From a checkpoint of a small mixture-of-experts model trained on Wikipedia.
Training: a variant of Adam for the experts, 885M tokens.
Below are experts of layer 5 (counted from 0) of a mixture-of-experts language model. Rows are named router (the router's row for the expert), up (a neuron's input weights, with its number) and show model dimensions 0-223. Each number is 128 + 24 x the weight over its row's rms, rounded and kept within 0 to 255.
After each expert's rows: a language model's description of what the expert responds to. This comes from a sample of Wikipedia text that the model never trained on.

# expert 5
router [109 137  79 126  93 139 148 140 100  96 134 113 110 124 123 131 116 111 104 144 124 164 102 137 144 132 124 119 107 152 125 145 140 130 117  82 159 141 113  75 172 136 113 115 108  89 107 105 101 163 128 117 128 127 134 115  92 146  92 115 119 139 134 147  98 136 189 161 108 111 156  95 137 124 122 123 159 138 156 143 100 159 128  83  91 103 140 109 100 157 163 147 144  50 114 115 113 133 104 140 123 184 100 116 144 113 133 146 117 135 123 184 135  89 104 135 154 149 133 156 127 123 110 129 110  93 110 124 138  92 130 118 118 117 121 126 108  87 166 131 107  82 155 114 126 105 105  82 154  68  99 114 182  85 152 117 143 133 167 100  92 123 148  99 122 139 127 141 102 107 128 148 116 154 131 117 180 124 126 160  97 142 138  98 133 149 111 109 114 148 135 146 154 163 153 122 119 127 140 108 118 120 145 105 108  84 146 126  87 160 152 141 176 111 158 120 122 143 151 121  87  97 116 155]
up1 [136 128 131 109 138 147 138 148 123 124 140 113 134 128 144 115 117 174 152 127 159 149 143 139 111 137 168 199 108 100 120  90 133 112  92 138 117 133 123 142 184 114 121  74 128  87 150 126 113 137 133 100 102 131 119 126 146 116 149 114 148 129 196  92 129 138 119 139 127 135 109  95 110 111 132 164 114 118 116 139 159 157 100 155 139  79 123 138 127 145 120 117 113 129 124 106 122  90 121 105  72 117 111  98  98 111 100  97 130 138 165 134 124 125  98 155 138  92  67  98 125 136 115 119 177 133 119 147 136 119  81 149  89 149 150 110  99 131  76 103  84 136 117 148 189 127 110 146 130 155 102 115 117 119 156  96 127 138 182 128 147 131 110 141 173 158 107 126 168  86 121 147 144 144 115 141 116  90 116 130 143 130 115 131 146 132 126 136 117 126 177 137 165 105 135 156 126 107 158 165 137 155  82  89 123  96  72 113 135 119 136 164 145  66 109 114 153 138 117 123 152 148 128 127]
Derivational suffix pieces

# expert 15
router [133 150 108 148 131  94  87 177  82 144  93 106 150 168 124 111 132 125 116 132  79 146 142 119 138 109 110 109 115 119 118 113 117  62 124 116 126 105 121 124 136 108 146 124  93 117 139 139 149  99 131 139 135 136 144 141 141 120 119 150 125  90  64 144 136 119 131 110 142 134 163 152 141 117  91 126  78 136 119 142 122 125 123 125 112 137 124 142 113 185  99 141 134 132 162 116 175 126  94  99 135 170 123 100  92 133  93 130 153 100  99 107  90  94 132 157 142 173 114 107 141 134 117 105 145 168 191 116  85  72 146 116 115 129 123 120 168 147 143  99 121 167 155 123 117 174 126  68 140 131 110 128 106 115 112 125 122 110 172 176 124 105 138  98 122  93 110 168 114 173 144  92 136 107 131 113 162 148 138 116 147 135 161 131 148 114  82 117 159  96 117 153 117 142 160 165 133 131 132 124 112 152 114 151 140 107 122 120 110 139 142  81 151  81 101 167 130 125 168 137 122 142 138 138]
up0 [155 124 129 119 137 112 149 142 124  85 124 143 125 148  62 132 109 117 134 184 166 146 135 110 141 103 135 115 133 144  94 109 145 102 147 160  76 129 142 149 168 125 128 131 167  82 129 126 114 132 158 116 142 118 152 100 146 111 172 122 113  81 104 137 164 109 147 141 110 119 107 102  75 117 154 123 114 140 163  75 193 153 100 150  93  82 103 113 141 137 116 127 134 143 118 117 117 179 116 147  90 140 168  75 150  48 113 149 109 117 165 143 160 132 131 144  98  94 121 145 121 133  92 121 173 145  90 143 132 101 116 173 130 127 149  65 144 138 145 114 123 146 168 132 158 124 120 139 135 131 134 132 163  92 113 135 105 146 112 122 174  95 110 122  98 143 121 124 110 149 125 135 116 110 145 137 130 139 160  97 150 139 142 169 106 116 118 136  84 159 130 141  93 123 125 120 121 141 134 122 116 148 117 141 118 155 122 152 135 126 127 155 126 116 120 131 154 161 120 118 114 141  66 118]
Proper name endings

# expert 9
router [116 153 112 127 127 139 100 150 109 159 102 159  82 139 141 116  93  84 100 128 100 124 137 154 125 155 122 112 148 159 145 127 147  90 168 135 111 142 126 120 122 174 145 119  91 157 124 133 143 155 138 139 132 131 127 117  97  84 109 154 114  96  88 185 101 141  97 152 129 156 140 125 132 107 157  94  98 155 146 152 145 133 103 108 115 154 139 115 127 139  79 179 121 106 106 116 153 138  77 137 138 110 128 180 131 132  76 127 147 107 163 154 128 150 153 130 133 154 117 135 160 109 105 115 100 163 127 101 105 117 104 150 120 145  99 107 157  84 121 148 171 144 154 108 102 107 167 135 145  88 143  93 158 105 135 155 111 139 145 156  96 112 148 154 147 133 107 114  68 121 153  89 121 145  95 134 163 179  94 164 156 109 129 157 125 100 102 147 140 118 134 128 117 144 156 108 129  98 122 161  94 153 134  98 115 144 140 108 130 129 132  81 111  99  93 110 134 125 173 143  97 111 125 157]
up1 [160 109  88 123  90  87 131  93 111 104 144 107 133 106 138 150 136 132 108 118 129 109 152 141 136 143 151 145 117 141  87 149 116 176 112 137 171 105 130 135 150 141 108 141 158 139 145 107 126 155 175 156 121  76 131 125 125 132 110 141 174 111 140 152  95  89 145 120 148  94 109 140 132 136 130 129 137 108 110 135 130 123 105  76 122 118 141 139 112 119  92 124  79 127 160 116 113 111 114 148  89 138 123 169 106 145 102 135 110 157 127 116  97  98 159 185 188 120 140 141 134 119  84 155 101 139 138 168 124 102 119 140 102 142 145 140 105 156 100 130 178 164 128 125 112 159 180  98 177 148 175 136 119 118 133 151 137 174 153 102 101  80 102 155 121 116 117 137 132 152 114 113 152 124 133 139  65 121 136 122 115 155 132 105 129 135 131 107  89 112 171  98 133  91 125 117 149  91 131 172 176 136 171 113 120 122 177 139 109 114 119 138  95 163 135 135 108 168 111 141 118 128 113 124]
Plural and noun endings

# expert 3
router [102 137 164 115 152 149 144 132 187 109 149 143 126 107 165 108 103  95 177  81 112 108 122 107 117 167 107 132 160 138 105 146 142 142 147 121 168 168 104 105 123 144 106  97 107 120 113 101 109 158 144 149 133 134 169 167 132 164 171 150 108 115 171 105 133 146  90 133 116 125  77 121 134 120 120 135 158 114 126 108 105 163 146 106 100  97 144 119 155 117 118 105 117 130 144 106  92 107 154 154 139  69 151 139 139 121 129 144 100 149 130 148 119 183 142  93 108 115 129 156 103 146 137 199  81 110  79 161 122 167 137 117 162 122 183 141 154 140 140 138  85 102 100 122 141 111 120 161 146 108 147 120  97 115 157 112 110 125 108 120 161 132 146 134 158 165 148 143 135 105 109 153 139 141 110 181  89 114 135 163 131 110 158 109 123 178 150 130 113 125 113 121 149  98 154 134 111 125 128 115 153 132 156 110 142 163 123  87 142 143 146 163 146 127  99 135 129 139 103 136 140 152 145 114]
up1 [130 167  97 118  84  96 111 166 157  98 146 133 133 163 130 137 147 159 157 134  95 129 119 145 122 108 132 133 150 102 107 143 104 131 150 115 104 145 125 129 118 164 137 118 187 151 154 128 151 149 119 119 141 154 109 179 143 134 167 134 116 127  95 154 122 138 149 155 138 102 123 169 125 111  98 147 147 119  85 184 117 121 128 197 139 123 124 133 188 152 156  79 128 107 103 165  93 132 101  69 130 140 101 141 131 100  95 132 124  86 150 131 110  86 133 149 127 138 119 139 120 118 149  62 155 109 161  97 139 152 178 151 145 144 128 126 126 161 107 121 120 156 149 143 145 113 141 101 122 154 123 133 112 138 146 133 125 146 104  99 120 141 124 125 184 128 161 128 136 141 121 113 162 158 104 110 114 126  94  90 157 168 103 140 178 146 135 148 167 121 117 107 139  98 133  80 190 128 117 100 130 130 167 119 120 115 162 104 152 146 138 125  81 107 133 131 140 116 122 124 159 137 122 129]
Articles and determiners

# expert 1
router [143 124 143 112  71 126 140 102 117  84 127 128 135 162 121 143 100 118  96 156 116 140 127 109 125 145 108 125 174 140  94 155 131 139 150 103 129 129 147 135 163 133  89 114 157 136 148 109  72 114 179 161 163 167 110 128 107 146 117 135 134 148 176 130 154 114  93 128 140 149 134  95 115 136 130 124 159 106 133 109  87 162 148 152 133  98 144 119  88  79 134  91  91 148 154 171  73 113 172 177 136  92 156  88 140 125 163 140 103 146 130 125 131 140 126 135 145 131  99 185 131 162 129 168 121 114  96 123 126 138 116 133 141 145 118  91 148 151 118 122 111 100  88 124 126 131 111 141 116 139 187 140 117 113 127 155 150 171 135 113 116 119 143 122 151 152 109  73 164  96  98 167 142 157 120 140  90  93  97 140 139 105 104  94  98 121 164 134 139 122 123 109 147 109 112  93 114 121 130 151 129  95 157 105 165 100 100 115  93 121 138 167 109 129 107 135 156 129 102 118 153 108 150 118]
up1 [141 139 112  94 140 113 120 126 134 124 125 114 130 135 123 172  86 149 146 110 121 141 124 118 138 158 164 104 107  93 136 163 113 137 148 143 158 139 140 100 114 104 138  83 105 109 134 117 129 137 137  73 119 101 141 139 147 116 108  86 125 118 126  91 137 185  93  85 136 105 159 121 124 172 126 158 130 111 118 132 162 125 167 111 117 111 118 143 131  91 130 112 126 110 135 127 124 106 127 152 136 118 128  68 148 145  86 190 133 120 144 144 147 166 110 141 122 158 129 129 105 120 118 137 103 113 129 118 114 139 150 138  93 145 118 113 129 149 146 156 140 133 132  99 143  96  99  93 120 140 120 157 165 108 103 145 157 158 181 167 129  93 152 133 117 139 126 127 100 116 198 131 113  62 150 149 136 155 141 104 100 122 175 140 111 124  90  61 152  86 149 103 139 115 194 172 133 115 157 102 123  90 125 104 131 126  87 114 153 118 184 136 144 140 124 134 148 110 133 164 121 144  94 128]
Lowercase word-initial fragments

# expert 2
router [110 158 109 152 128 126  88 114 110  92 108 169 113 166 129 143  98  99  86 135 126 126 164 122 124 105  98  88 117 128 129 111 110  77 177 103 181 109 127 142 128 122 194 124 136 180 132 129 151 185 141 131  96 141  99  81  91 123 145 103 133 142 100 150 123 110 103 157 111 156 129 104 158  93 117 102 104 170 102 158 137  88 102 110 110 130  86 121 134 155 140 165 164  75 130 131 146 115 150  76 144 181 112 147 115 114 127 132 146  96 118 125 119 107 134 116 136 175 188 118 128 108 107 134 164 116 137 101  91 106 121 132 103 116 132 131  95  93 150 157 162 115 172 113  98 119 100 112 150 148 129 106 145 153 130 123 120 183 139 142 125 115 132 121 102 114 103 128  92 107 158 117 113 118 121 113 149 135 134 135 131 122 124 108 133 137 149 126 130 152 101 123 137 122 127 104 115 124 182 154 124 137 148 105 122 122 115  90  90  97 124  82 140  97 124 102 129 138 136 114  81 134 139 132]
up1 [124 126 102  96  86 123 101 137 130 109 137 127  86  83 186  96 126 148 137 117  92 118 112 113 141 124  94 182 106 144  92 131  91 153 159 119  82 112 109  95 116 111  95 127 109 107 101 134 126 166  98 123 152 145 133 124 117 149 112 112 126 106  71 100  91 149 149 112  89 102 124 128 133 122 123 118 123 164 125 149  89  97 119 115 152 134 132  78 130 145 122 130 145 131 136 133 117 132 140 134 135 144 164 128 153 120 131 164 104 158  88 125 138  68 123 103 101 167 117 121 125 125 124 125 156 129 219 147 114 147 106 159 147 158 158 112 108 137 129 112 147 103 115 124 153 118 153 165 108 104 136 145 140  83  71 159 158 112 148 100  94 186  93 131 110 131 115 158 120 117 166 139 149 114 102 132 137 147 121 107 127 103 126 150 113 115 149 124 122 124 118 101 155 120 126 140 157 156 160  68  99 125  95  99  79 114 112 162 133 150 158 157 141 109 133 155 126 142 123 121 122 134 155 118]
Word endings and full stops

# expert 13
router [115 111 154 136 170 113 137 150 138 110 128 125 149 111 132 151 112 157 165 119 162 109 129 123 126 126 140 131 153 138 121 135 141 134 136 169 154 138 109 136 130 131 102 118 113 118 133 113  95 141 139 151 147 158 116 126 146 152 154  77 126 138 166 114 120 159 123 114  90 142  97 146  92 140 127 179 141 108  92 161 107 111 123 175 177 131 131 168  85  93 117  86 100 176 155 131 110 122 155 167  76  84 110  88 151 152 159 147 126 139 163 108 139 147 163 136 160 137  96 117 131 156 122 139 138 158 122  99 158 104  94 144 164 153 154 136 146 197 107  91 102 157  82 126 133 146  89 130 114 152 177 129  99 154 123 137 138 109 108 102 157 147 155 137 131 107 146 131 138 132 101  97 149 157 149 161  95 119 128 108 174 124 108 121 150 156 130 124 109  86 120 143 117 105 134 116 135 151 100 147 153  90 136 149 154 143 158 152 175 143 147  88 136 164 112 130 138 105  85 126 139 117  94 148]
up1 [138 111 135 115 129 140 129 126 134 137 119 115  98 133 129 199 130 110 110 120 138 116  93  82 160 145 139 118  99 104 119 114 106  91 158 121 102 134 173 131 146 170 164 110  96 132 144 125 152 173 147 138 152 133 127 110 174 106 111 112 107  88 113 134 124 123 109 143 101 133 127 137 132 194 145  95 139 108 116 118 109 172 152  99 144  96 146 109 139 183  80 142 137 157 145 143 121 166  72 140 174 153 146 121 154 126 126 138 143 151  78 127 113 143 167 128 176 147 108 101 131 140 124 119 118 127  82 138 119 117 102 101 128 129 151 119 112 130 109 127 154 133  99 117 153 121 111 128 138 103 137 135 183 104 118 150 157 139 135  68 150 106 150 150 129 149 130 146 155 136 166 120 119 166 122  99 129 148 128 123  61 107 169 125  85 139 146 157 167 109 127 151 104 118 122 139 162  95 122 104  87 141  78 131 128 122 166 162 115 151 145 130 147 142 121  78 146 147 104 153 146 129 133  94]
Capitalized name starts

# expert 0
router [136 142 129 150 114  92 137 110 127 138 155  93 128 142 129 135 140 158 144 130 131 107  85 160 106 106 126 146  87  91 116 137  93 108 106 143 159 171 137 169  94 114 125 135 114 106 132 106 160 146 129 118 125 134 157 118 173 108 128 118 178 103 169 100  88 144 110  98  85 125  94 175 135 144  99 147 114 129 115 118 113  84 165 175 161 131 112 131 125 124 125 100 121 171 111  75 101 114 132  79 109 154  62 123 139 150  98 128 141 141 133  77 119 101 110 130 111 145 147 135 118 151 147 155 159 130 139 145 118 171 139 124 135 158 147 172 149 119 146 132  90 167 184 146 157 143 126 117 120 141  83 128 120 152 143 129  97 122 105 124 109  97 103 123  85 110 134 125 156 160 145 116 175 132 102 113 104 106 111 109 160 149 125 102 177 112 149 142 120 137 114 134  90 164 121 155 149 127  90 117 118 130 160 112  87 157 108 164 129 129 114 118 134 165 137 124 144 114  73 150 137 139 116 104]
up1 [110 211 138 111 110 117 137 163 165 145 152 158 118 203 126 115 109 150 168 129 148 145 146 135 149 133 145 153 107 126 153 118 144  95 169 170 102 104  95 155 118  99  83 165 106 114  97  69 127 105 142 125 126  86 122 130 136 141 144 149  91 110 127 130 106 119 128 140 165 133 176 142 122  91  91 150 101  81 113 120  84 104 150 154 125 113 144 119 117 164 109 116 119 150 124 130 105 150 125 115 148 124 139 101 172 129 123 144 111 109 118 119 114 140 109 119 103 112 135 114  90 144 156 125  78 120  84 103 147  77  98 147 133 121 142 113 127 154 127  90 143  95 102 116  95 151 163 138 156 128 129 170  90 107 120 132 138 162 114 101 144 166 112 122 106 151  86 100 125 131 143 143 141 114 101 161 133 142 155 129 134  90 128 134  82 148 157 117 132 105 105 112 143 134 160 128 100 164 132 114 160 162 127 132  98 127 150 136 124 112 155  98 103 157 132 101 137 134 133 127 151 136 152  72]
Separators and list punctuation

# expert 8
router [136 138 127 117 118  88 157 105 150 124 129 136 137  98 126 143 129 111 139 107 140 194 143 124 103 131 107  95 140 116 139 139 106 175 127 135 122  83 117  95 139 146 109 150 142 145 123  86 108 152  96  94 133 124 104 149 123 147 101  71 142 111 163  95 143 176 180  89 167  92 134 102 144 168 143 160 140 125 117  96 137 121 127 148 114 138 115 118 117  81 169 152 136 106 139 177 117 126  98 135 158 117 130 108 129 121 159 125 144 107 116 122  96 141 149 130 118 105  88 117 100 151  89 127 155 104 122 130 134  79  99 107 181 111 158 168 130 100 141 114 147 115 101 148 110 126 153 111 112 121 163 162 110 117 139 139 112 137  78 115 150 135 114 146 157 135 149  52 157 114 133 132 111 106 126 119 123 116 155 138 117 136 105 142 136 120 131 100 138 152 166 133 133 131 122 137  96  77 114 170 124 108 147  84 137 142 167 107 172  89 117 173 136 146 171  95 120 103  71 121 131 144 118 123]
up1 [169 151 143 130 128 114 131 167 147 155  95 180 133 144 165 106 124 150 128 133 146 136  97 131 134 149 117 107 133 136 131  92 117 144 197 143  76  95 197 178 151 177 134 120 161 135 129 100 124 125 115 139 128 153 174 156 142 110 180 117 124 136 124 112 121 120 135 105 122 106 123 104 141 123 120 135 117 121  77  95 126  99 106 173 151 112 125 157 125 160 145 127 135 102  90 123 135 134 168  61 114 122 132 106 124 156 101 116 131  86 123 105  76 125 138 132 124 136 113 148 140 163 101 137 141 116 113 183 132 120 134 170 132 118 152  93 134 116 114 133 127 139 116 134 122 157 122 191 105 123 137 148 110 147 154 137 112 146 151 172 128 149 117  84 160 153 123 124 172 147 155 159 137 139 138 109 146 139 134 126 137 119 187 159 100 113 120 116 105 131 154 118 138 170 175 101 145 107 127 140 137 155 150 115 108 167 107 159 160 115 159 144 163 139 129  88 124 122 165 144 123 158 123 143]
Line breaks and spacing

# expert 6
router [126 161  90 134 168 168 123 129 115 146 143 130 151 117  97 132 138 173 155 102 119  82 132 135  99 144 169 170 139  83 144  96  96 103  87 156 136 142 153 151 112 112  95 176 127  75 173 155 128  83 159 141 134 139 131 140 163 150 150  88 106 151 137 120 135 159 131  95 127 165 174 141 187 113 121 165 128  86 129 118  98 121 130 152 135 134 151 146 132 137 138 141 123 125 171 145  98 169 148 117  81 135 149  92 103 144 102 131 150 131 141 138 105 126 117 171 108 134  96 139 106 137 154 103 183 150 144 154 156  90 148 151 125 146 101 131 124 150 132 140 133 127 140  90 120 129 138 106 128 158 131 162  85 127 127 102  82 152 127 140 150 153 149 110 115 105  98 149 116 174 113 116 106 103 150 116 119 155 161 138 125 157 163 148 146 148 137 110 128 124 150 135 140 103 131 108 137 137 147 126 160 163  94 155 131 129 146 157  98  99 125  79 120  93 127 170  93 150 140 119 110 135 138 151]
up0 [129 142 136  94 174 121 139 141 146 125 114 142  93 117 173 150 144 122 144 139 104 122  94  77 108 100 114 119 109  83 115 165 148  97 129 119 132 138 156 163 125 101 123 137 133 126 144 116 156 159 133 131 142 130 115 120 104  82 124 106 130 136 156 118 134 123 112 135  86 115 170 173  75  89 161 146 129 109 125 134 151  97 127 125 132 112 101  94 139 114 133 113 146  59  78 119 195 110 104  75 149 129 106 145 122 150 158 123 181 104 133 128 110 160 129 113 160  88 144 155 125 131 126 137 121 114 160 148 152 120 131 125  97 123 122 115  94 136 118 122 181 141 135 106 122 138 107  83  99 122 144 112 131 145 121  94 127 147  88 157 148 143 124 116 142 118 141 121 157 140 142 144 151 145 137 122 178 128 121 122 114 108 126 126 151 144 157 143 120 141 102  97  89  76 166 111 107 115  98 112 150 107 119 176  69 114  88 134 132 134 150 121 129 165 151  94 117 149 115 105 113 121  48 147]
Capitals and codes in tables

# expert 11
router [150 141 135 136 120 126 117 154 163 171 124 101 108 106 117 115 137 141  94 172 140 108 115 103 142 142 123 126 129 129  88 142 139 153  78 153 102 134 140 109 101 108 133 110 175 135  92 127 157 123 122  92 154 119 147  94 145 101 104 169 136 127 111 152 148 105 108 163  93 104 142 146 114 160 173 109 147 105 155  83 159  98  97 127 157 127 119 137 170 107 140 104 180 152 147 138 132 107  76  94 125 126 148 151 145 108  91  70 106 142 127 147 152  76  96 115 141 108 134  91 106 167  99 110 111 127 118 113 116 118 130 155 160 164 140 133  89 133  79 120 136 155 130 156 147 122 139 105 157 115 109 113 142 128  95 112 117 133 130 104 154 151  94  99 101 114 167 128 161 165 106 159 141 103 108 112 108 111 135 113 153 141 124 144  91 135  72 136  82 142 113 147 117 120 110 182 143 153  94 101 113 127 106 111 116 133 108 165 180 114  94 145  97 149 108 145 106 137 130 131  99 133 107 125]
up1 [157 137 143 123 118 128 134 138 102 147 181 110 168 112 115 121 140 182 124 134 123 123 127 107 118 140 147 109 127 128 123 155 110 107 154 126 114 126 131 138 128 131 103 108 110 136 142  81 136 169 135 122 147  99 149  82 116 186 151 111 140 156 130 147 103 206 154 116 124 114 147 136 104 123 104 139 142  96 138 148  80 169 164 116 119 137 127 136  88  88  94 137 110  90 138 130  85 122 118 107 132 151 101  88 118 100 132 115 139 135 129 124 122 123 193  89 124 112 111 132 158 159  89 147 103 138  99 127 159 112  86 152 111 123 125 144  86 121 102  88 175 144 109 135 114 126 133 119 103 128 137 133 150 156 125  65 137 130  81 135 158 126 121 116 134 148 109 163 110 132 106 158 139 146  78 100 133 130 150 121 120 147 145 121  90 136 175 121 134 106  77 124 132 117 107 137 125 132 124 174 178 142 154 103  78 112 114 100 108 118 191 101 159 126 133 125 164 152 114 142 126  98 126 165]
Prepositions and line breaks

# expert 14
router [152 139 140 153 116 138 124 141 130 158 131 135 167 167 157 110 126 144 104 135 166 126 127 130 112 109 135 110 135 112 111 146 127 134 100  82 102 140 106 118 113 130  96  97  98 125 144 179 138 138 138 186 118 128 160 143 129 108 130 165 110 138 113 114 156  85 117 160 144 117 159 132 123  97 113  80  76 151 116 119 119 118 122 145 135 114 135 126 123 145  72 153 107 164 111  98 167 141 168  98  75 101 157  76 125 145  99 146 141 172 130 132  91 133 142 122 119 157 131 121 139 139 159  71 104 131 134 110 118 106 169 113  84 105  85 123 141 178 101 116 127 149 124 162  84 152 160 144 131 148 149 142 120  98 113 128 180 122 140 188 108  96 128 115 134 104 114 163 124 134 111  90 147  94 140 119 118 120 136 134 121 112 160 170 124  96 121 143 121 131 121 178 100 131 150 108 153 117 139 105 121 166  97 167 157 107 108 112 148 181 116 106 122 113 103 121 127 119 174  95 106 123 120  98]
up1 [131 134 121 127 132 168  99 113 127 148 162 122 138 151 125  87 119 130 111 114 123 170 152 112 180 160  92  90 103 103 102 163 148 124 160 107 177 122 106 109 134  93 120 138 129 122 122 113 146 101 153  89 127 115  75 167 136 157 135  96 151 144 170 108  92 159 146  91  60 118 107 103  88 157 133 161 159  98 145 141 136 121 149 163 131  77  97  84 114 125 116 136 166 123 116  94  90 195 123 125 127 103 150 120 127 127 140 141 145 116 136 148  92 127 151 136 129 113 130 161 130 171 126 183 162 102 137 148 124 137  90 122  95 153 139 133 152 107  86 104 111  88 109 120 137 145 128 149  93 172 128 120 119  96  94 159 125 126 162 130 117 146 167 123 146 158 145 118  99 141 133 159 127 127 140 117 149 143 110 141 122 117 145 145 132 158 121 106 129 125 166 140 159  96 123 105  45  96 108 116 115 123 147 131 126 116 136 112 132 111 119 153 119 134 103  90 110 143 129 117 105 146 118 133]
Name interior fragments

# expert 4
router [162 141 126 140 170 122 150 122 174 118 138 138 146 154 132 164 144 139 107 120 116 121 124 110 157 146 114 132 110 130 180 162  96 153 130 172  92 133 163 135 169 129  87 155 127 106 157 125 135  99  87 129 116 148 125 129 144 133 112 109 132 127 158 131 140 130 149 133 133 132  95 129 120 129  91 123 151 111 131 158 143  93 158 111 108 161 161 154 146  83 141 108 115 135 126 141 173 174 192 155 112 140 102 137 163 140 160  93 120 129 152 141 175 173 147 110 108 133 115 162 143 136 119 161 111 150 138 142 164 166 125 135 174 191 120 138 122 149 116 103 118  97 154 129 134 126  88 151 105 125 149  83 102 156 138  94 120  91  94  91 142 139 166  95 108 113 137  95 180  83 168 146 122 108 143 144 115 118 134  84 106 112 109 149 168 170 134 138 100 134 166 115 143  95 136  97 134 144 155 119 161 109 168 114 116 137 138 131 109 149 111 167 131 139 137 170 105 126 106 124 138 113 140 132]
up1 [132  91 150 151 136 126 121 125 128 116  98 129 120 151 137 119 132 142 138 173 193 148 130  96 136 131 126 147 135 136 123 121 117 112 147  82 139 180  98 153 141 136 136 156 127 116 144 102  60 127 156  73 114 106 133 139 158 109 121 146  95  98 132 125 143 121 149 128 115 106 171 123 135 118 172  95 145 120 145 138 135  94 135 154 130 100 135 128 125 159 114 105 109 121 163 133 163 121 152  99 133 121 127 107 139 161 122 108 111 126 159 110  93 126 114 129 115 142  92 104 133 173 140 140 107 158  82 144 116 130 107 113 141 178 176 126 159 115  96 133 187 128 103 127 117 114 111 132 170 111 140 129 145 115 141 125 117 128 117 109 109 116  87 159 102  92 140 168 136 124 125 111 124 127 126 109 156 158 138 122  98 141 159 155 155 149 112  97 110  55 113  96  93 142 140 135 110 123  86 118 106 126 144  87 101 150 147 158 141  99 164  91 191 126 108 128  97 141 163 204 131 133 168 133]
Word-initial fragments

# expert 12
router [117 149 158 109 126 132 133 164  99 110 100 118 144 154 101 155 133 160 170 102 159 112 136 117 160  84 151 129  85 134 135  77 103  79 126  89  95 114 112 151 101 161 138 125  98 107 123 171 140 109 168 132 143 121 120 116 160  90 169 162 131  87 110 108 130 100 115 121 120 139 120 130  84 109 123 130  99 101 155 112 125 139 146 132 155 113 122 148 131 164 110 130 121 147 188  88 138 143  78 125 121 130 139  74 114 110 108 140 141 137 149 149  97 147 108 150 157 159 127 120 129 141 114  78 112 153 134 111 111  86 121 123 119 140 176 143 148 164 155 107  94 153 106 108 129 128 162 147 116  87 124 123 115  98  79 147 109 108 134 123 114 139 107  90  98 127 148 159 141 169 160 132  80 118 154 104 138 139 138 158 116 116 138 155 184 109 117 132 140 119 137 156 101 144 155 153 120 148 112  98 103 155  82 174 153 131 145 128 144 158 124  75 120 133 136 109 141 136 167 130 142  96 115 101]
up1 [172 145  96 124 155 123  90 145 119 163 112  94 163 182 109 110 124 186 128  97  92 119 163 147 140 105 188 127 133 109 157 147  94 153  93 142 109 126 112 119 156 108 116  80 119  82 168 115 122  95 137 128 142 107 166 148 122 132 152 126 163 141 147  94 116 153 137 145 121 135 151 144 152 123 188 165 117 150  56 131 132 126 147 130 132 149 126 130 111  98 148  71  93 118 157 171 172 120 124  83 116 136 107 111  84 102 134 161 165 135 131 118  98 140 139 145 123 154 129  83 119 114 122 131 142 134 141 140 124 134 145 135 105 130 116 119  93 144  89 155 111 163 108 157 154 160 133 132 139 147 132 133 103 180 145 112 126 145 107 144 118 100 146 126  73 141  95 100 123  99 142 117 157  90 134 154 125 169 149 131 143 125 135 159 110 154 139 128 102 130 117 127 111 129 135 145 148 137 115 140 154  90 147 105 122  99  84 109 126 135 126 118 147 130 113 175 170 127 100 104 143 144 143 146]
Foreign name syllables

# expert 7
router [142 138 152  89 147 133 121 120 177 130 137 134  71 133 127 129 125 106 131 132 136 174 112 146 158 120 140 132 130  87 142 143 175 161 121 104 132 187 126 102 116 101 123 152 156 110 104 106 100  96  88 100 157  93 142 151 119 156  98 150 174 129 123 145 124 155 151 130 162  81  92 163 169 104 132 131 130 115 127 110 169 118 140 127 129 148  97 108 167 117 134 127 130 125  66 150 129 130 104 116 166 141 143 161 129 106 150 131 121 146 135 103 138 147 144 111 139  96 132 153 146  89 130 154 133 107 113  98 138 163  92 153 176  89 108 135  90  91 111 165 186 111 135 113 133 133 129 130 135 123 128 130  95 170 145 128 124 123 130 132  92 128  85 168 166 157 146 121 156 119 122 129 140 163 128 129 172 140 149 139 128 129 110 127 104 126 122 103 114 173 124 110  66 153 129 129 111 125  95 123 111 142  76 130 104 139 110 125 180 110 116 165  92 141 103  81 146  95 119 134 100 133 151  98]
up1 [115 134 140 113 109 111  95 165 127 172 147  80 138 131 150 148 147 136 171 129 145 129 157 125 100 136 132 132  77 169 121 131 161 119 104  84 135 149 114 146  94 135 107 123  80 106 118 129 119 127 113  94 123 109 127 167 129 100 135  70 143 127 148  93 118 143 135 127  84  90 137 130 110 136 145 117 106 161 172 133  99 182 174 138 120 152 178 113 117 160 127 145 125 143 117 139 113 139 103 152 128 129 136 108  84 148 145 150 136 158 134 132 132 126 123 123  96 150 138 122 120 196 101  73 164 107 157 144 161  95 101 161 154 147 160 125 109 141 134 159 156 122 107  98 179 130 110 135 138 206 133 138 128 120 130 130 130 127  92  96 106 125 142  82  78 148 149 119  84 163 153 137 112 127 117 131 104 151 139 126 148 121 153 148 153 119 136 107 178 148 117  88 136 152 133 130 140 132 158  98 133 115 158 173 130  67 125 132 123 118 145 130 129 109 110 118 121 143  96 150 142 151 125 108]
Function words, numbers, word endings